config.toml
n_layer = 9
d_model = 384
n_experts = 12
experts_per_token = 1
d_expert = 352
d_shared_expert = 0
activation = "squared_relu"
moe_layers = [1, 2, 3, 4, 5, 6, 7, 8]
router_score = "softmax"
normalize_top_k = false
routed_scale = 1.0
balance_loss = 0.00284
balance_bias = false
router_z_loss = 0.001
router_noise = 0.1
init_std_router = 0.0369
lr_router = 0.00102
vocab_size = 16384
norm = "layernorm"
norm_eps = 1e-05
tie_embeddings = "early"
optimizer = "ademamix"
lr = 0.000315
beta1 = 0.9
grad_clip = 2.0
batch_tokens = 32768
seq_len = 2048
train_tokens = 266600000
steps = 8136
dataset = "wikipedia_en"
Below are experts of layer 4 (counted from 0) of a mixture-of-experts language model. Rows are named router (the router's row for the expert), up (a neuron's input weights, with its number) and show model dimensions 288-383. Each number is 200 + 20 x the weight over its row's rms, rounded and kept within 0 to 999.
After each expert's rows: "mostly gets" lists some tokens that are sent to it at least half of the time. This comes from a sample of Wikipedia text that the model never trained on.

# expert 8
router,180,185,177,189,157,213,205,213,202,231,194,205,225,199,206,216,193,222,195,217,183,231,182,213,205,176,194,197,213,187,199,214,179,205,230,213,222,183,201,188,172,160,185,188,206,211,223,222,219,208,206,208,231,212,192,153,197,203,201,174,199,234,198,189,224,211,166,234,198,195,210,188,228,198,200,211,154,189,193,210,214,189,187,194,177,209,185,200,212,166,187,199,213,188,218,215
up0,175,216,183,195,196,198,215,221,199,201,209,214,209,159,193,178,199,181,210,181,179,214,214,232,188,200,185,203,230,208,217,192,219,187,198,184,201,155,172,195,223,181,206,213,186,201,147,204,215,215,229,164,181,186,223,200,177,209,215,174,214,202,198,201,207,243,157,219,201,199,210,176,195,165,236,195,197,167,220,219,164,211,197,137,208,214,182,218,206,184,191,236,228,186,198,203
mostly gets: " died", " been", " located", " began", " is", "|---|---|---|---|---|"

# expert 2
router,178,192,208,188,177,168,193,220,196,176,209,232,205,191,203,196,220,183,233,201,210,228,204,180,214,198,209,202,230,205,186,178,173,210,177,185,182,186,214,199,187,195,191,196,195,224,215,221,164,155,231,195,237,206,212,201,232,185,199,195,227,238,192,186,225,219,178,195,166,206,223,206,203,194,192,187,142,232,218,203,226,219,181,182,162,195,207,192,234,155,204,214,196,163,194,225
up0,227,168,213,193,180,220,224,217,205,213,204,184,204,233,178,176,215,179,176,195,193,192,174,171,189,203,210,247,219,188,201,191,220,165,197,190,184,189,188,236,193,206,243,186,199,188,233,215,198,200,227,214,209,208,200,191,203,164,185,173,215,250,195,200,198,206,178,183,208,221,229,192,227,202,234,195,196,174,180,197,142,217,186,199,228,205,198,183,183,228,218,202,172,209,200,227
mostly gets: " States", " China", " California", " London", " England", " Australia"

# expert 5
router,184,192,183,187,190,218,193,210,178,193,205,233,229,211,229,240,195,229,197,183,197,211,203,218,195,190,184,206,219,212,190,203,200,205,194,186,239,179,193,173,170,181,230,195,192,222,217,224,210,183,231,177,244,207,204,203,161,175,202,210,209,238,209,180,184,209,190,208,193,260,207,185,218,195,233,212,132,207,214,195,175,188,184,193,159,209,175,202,201,193,166,201,205,196,192,211
up0,190,187,171,191,223,202,227,210,167,154,172,240,218,185,168,219,201,168,210,209,214,204,216,180,201,188,180,161,213,194,210,206,210,176,222,193,204,234,220,212,198,182,199,223,189,170,192,220,160,202,197,170,208,166,205,223,197,165,188,213,238,217,199,179,216,220,197,218,172,223,231,161,196,203,228,163,201,207,214,188,209,173,202,216,184,204,186,192,213,203,200,181,209,173,199,218
mostly gets: " \"", " when", " where", " wrote", " During", " because"

# expert 9
router,182,198,192,214,160,219,185,226,172,182,220,227,205,236,196,217,209,213,214,222,197,217,214,156,218,171,220,214,183,201,209,138,186,226,205,207,177,189,216,195,206,190,168,206,184,195,224,227,198,164,207,170,214,216,198,191,216,216,201,201,214,231,185,192,184,241,202,205,184,222,194,193,217,175,198,248,179,221,211,197,182,202,189,145,160,221,184,180,234,177,195,213,197,170,184,230
up0,186,209,194,208,184,220,213,205,189,215,178,211,189,193,205,152,177,168,208,192,214,212,199,193,167,213,217,236,209,191,200,202,209,214,203,219,196,192,216,215,195,187,184,205,205,200,214,214,209,218,233,170,209,203,234,164,200,160,184,244,206,200,200,198,179,219,187,188,175,180,207,183,192,208,223,170,158,191,228,222,216,173,199,208,212,185,161,189,188,216,160,201,205,191,179,196
mostly gets: " 10", " 12", " 5", " two", " 25", " 4"

# expert 1
router,206,207,154,197,198,192,217,209,193,188,189,217,218,207,186,244,185,207,189,246,173,232,178,188,206,202,212,211,208,190,169,155,196,196,205,203,202,185,205,154,182,189,206,171,180,221,196,218,180,171,191,187,207,187,184,195,155,214,186,177,197,249,210,200,194,223,197,205,186,211,190,202,195,184,210,195,160,210,228,199,232,195,187,213,201,201,177,208,193,210,179,200,195,159,206,197
up0,199,180,201,203,173,201,175,190,211,193,190,215,191,171,210,176,204,214,217,210,186,183,181,221,187,223,221,239,217,218,167,235,181,213,204,179,227,206,217,181,226,197,196,209,241,223,222,194,168,210,230,187,235,180,196,175,200,176,191,182,211,192,217,236,189,189,191,190,172,185,175,195,176,187,166,190,177,182,211,216,177,207,168,175,192,221,169,203,224,213,189,219,189,127,219,210
mostly gets: " album", " director", " film", " politician", " president", " footballer"

# expert 11
router,177,169,195,199,213,190,182,224,155,201,189,211,191,215,208,218,199,234,203,211,177,218,166,192,231,214,231,186,207,210,211,189,201,196,229,178,199,179,186,181,197,194,185,180,204,216,225,203,183,175,206,179,208,190,214,196,214,202,192,199,220,242,205,186,189,231,173,184,208,217,222,214,197,186,201,213,154,202,194,227,227,198,184,176,199,224,185,202,214,183,186,225,196,179,203,225
up0,175,194,161,213,198,191,221,229,152,223,214,191,185,167,184,188,209,181,186,195,206,245,172,190,216,159,213,203,198,207,199,192,205,195,212,216,214,185,193,205,213,209,222,219,189,212,204,222,202,186,220,217,184,214,175,180,182,185,218,180,208,185,220,217,246,192,212,189,199,168,211,169,182,178,224,191,182,222,216,181,234,180,224,186,208,252,188,220,165,190,175,179,221,196,161,195
mostly gets: " at", " in", "'s", " from", " during", " Website"

# expert 4
router,182,177,195,201,180,206,206,214,188,203,209,218,219,212,213,213,208,170,211,211,209,212,177,180,202,182,248,209,193,196,176,182,189,203,196,200,163,181,198,211,200,184,195,212,191,221,212,218,180,188,206,209,207,186,203,191,208,197,186,172,197,244,215,190,232,203,150,200,194,210,219,208,196,174,197,189,150,211,222,218,197,180,190,195,174,216,207,205,199,174,204,192,190,156,228,236
up0,221,223,195,178,166,199,216,226,193,157,192,222,214,229,205,224,209,226,225,188,177,170,222,230,165,244,200,191,231,180,227,203,224,206,222,201,210,178,202,198,179,206,201,186,161,179,207,253,246,146,203,195,181,194,190,193,209,226,205,245,232,210,200,208,217,229,215,205,198,228,225,181,183,223,211,200,160,178,196,168,189,187,168,178,165,175,204,191,205,214,211,183,198,193,212,205
mostly gets: " Film", " You", " Live", " Racing", " Game", " Night"

# expert 7
router,216,184,220,188,194,211,172,192,187,185,199,206,205,210,197,205,202,217,182,217,187,205,175,166,205,179,197,158,206,231,200,189,209,199,170,245,207,171,190,201,198,203,201,174,198,211,199,242,179,176,217,192,207,225,223,212,207,192,196,187,230,262,211,181,183,209,176,190,190,209,215,199,220,213,203,212,186,220,231,176,188,194,182,166,181,226,198,161,224,175,193,198,203,190,201,231
up0,214,195,195,190,215,216,189,199,213,187,224,236,219,208,198,191,189,187,203,191,209,198,194,186,207,226,220,217,186,228,219,189,206,215,183,191,198,211,178,176,180,238,223,168,201,225,199,201,219,199,203,189,207,193,208,202,238,210,159,177,212,195,204,195,216,202,171,174,184,212,168,150,224,212,192,210,211,192,190,177,230,179,227,204,224,218,197,221,253,194,199,214,196,196,180,189
mostly gets: " has", " ==", " ===", " had", "\".", " have"

# expert 10
router,177,177,202,233,170,185,190,210,188,235,201,208,211,209,193,215,172,195,208,237,196,195,193,206,213,169,240,212,180,206,186,192,188,218,201,227,192,165,210,213,179,167,218,208,202,210,215,222,180,209,181,191,218,222,206,211,232,238,215,218,206,183,200,172,221,209,167,239,175,201,237,209,217,212,219,172,237,218,204,226,205,194,218,194,183,207,199,198,209,190,189,193,203,155,178,190
up0,203,223,224,184,226,171,230,207,206,188,221,180,204,218,192,223,242,198,224,211,195,248,180,176,220,194,185,173,213,218,217,169,162,197,212,181,209,214,180,161,222,203,177,192,186,160,195,183,187,156,196,223,201,206,201,162,215,188,217,195,215,210,196,200,201,200,177,192,202,190,198,202,209,221,181,194,211,224,211,197,232,187,193,196,207,221,186,166,217,209,216,168,219,189,177,188
mostly gets: " and", " &", " or", " but", ":", "):"

# expert 3
router,187,183,189,176,170,202,180,218,168,197,196,201,205,216,191,193,182,229,210,220,200,211,184,185,211,181,215,201,203,199,224,150,181,208,208,175,223,189,209,186,202,192,223,171,203,231,237,205,200,181,189,189,197,192,185,189,209,190,165,193,215,254,197,174,208,215,155,233,191,254,202,186,224,192,184,216,183,225,200,203,213,193,195,172,184,217,194,206,213,179,189,209,199,185,188,223
up0,166,175,226,235,195,206,165,215,189,171,200,227,183,176,181,220,243,213,254,210,218,190,222,213,228,188,190,211,203,192,240,206,160,214,179,218,217,163,171,199,160,171,235,199,198,192,206,239,179,175,188,198,221,189,196,232,198,204,183,208,220,211,192,204,205,208,219,209,207,207,160,178,216,192,207,219,227,208,218,228,187,221,168,203,192,190,179,169,218,178,197,190,201,196,198,186
mostly gets: " Julian", " Mike", " FRA", " Chris", " Richard", " Tony"

# expert 0
router,196,206,171,206,199,167,208,233,189,182,203,234,203,178,232,210,217,203,203,224,229,197,195,201,201,201,226,208,220,223,197,199,188,195,200,169,173,203,208,203,194,194,192,206,195,206,219,249,196,164,237,192,216,213,211,199,180,225,171,201,237,236,206,176,205,230,188,229,198,201,229,182,208,187,203,207,176,208,223,204,203,208,183,220,160,218,190,201,225,177,192,178,207,167,204,219
up0,219,195,217,185,222,201,199,187,162,200,189,201,151,195,227,196,186,171,234,201,181,186,249,196,168,202,174,214,187,202,177,199,225,197,195,198,179,185,221,197,176,184,189,199,224,227,212,193,198,182,193,207,178,205,190,212,160,238,164,194,180,232,221,169,187,190,180,186,196,200,170,202,220,177,206,195,205,184,203,201,232,183,205,201,228,213,208,215,177,191,186,177,211,218,207,204
mostly gets: " water", " process", " story", " sk", " roof", " interest"

# expert 6
router,166,188,220,193,198,198,205,203,192,198,213,215,189,193,223,193,224,194,235,172,198,212,180,196,219,179,203,204,185,181,207,195,214,193,182,224,247,183,211,195,208,190,199,199,202,220,225,201,201,190,218,199,224,214,205,192,218,213,184,194,194,224,226,199,199,227,175,233,189,235,191,187,217,175,196,183,158,231,208,205,191,195,203,158,186,197,198,201,220,170,189,191,222,155,167,225
up0,208,189,194,157,188,211,185,175,209,209,223,175,219,176,218,216,209,228,204,198,189,197,194,191,225,176,157,222,216,208,210,210,189,232,194,207,209,230,213,195,227,216,170,190,192,186,192,216,205,187,175,212,217,234,193,206,185,191,204,179,194,176,192,187,198,176,193,205,171,231,209,181,147,188,168,185,210,229,202,195,202,172,211,208,215,200,224,196,229,226,191,249,216,183,159,168
mostly gets: "See", " (", " Died", " Born", " Singh", " Candidate"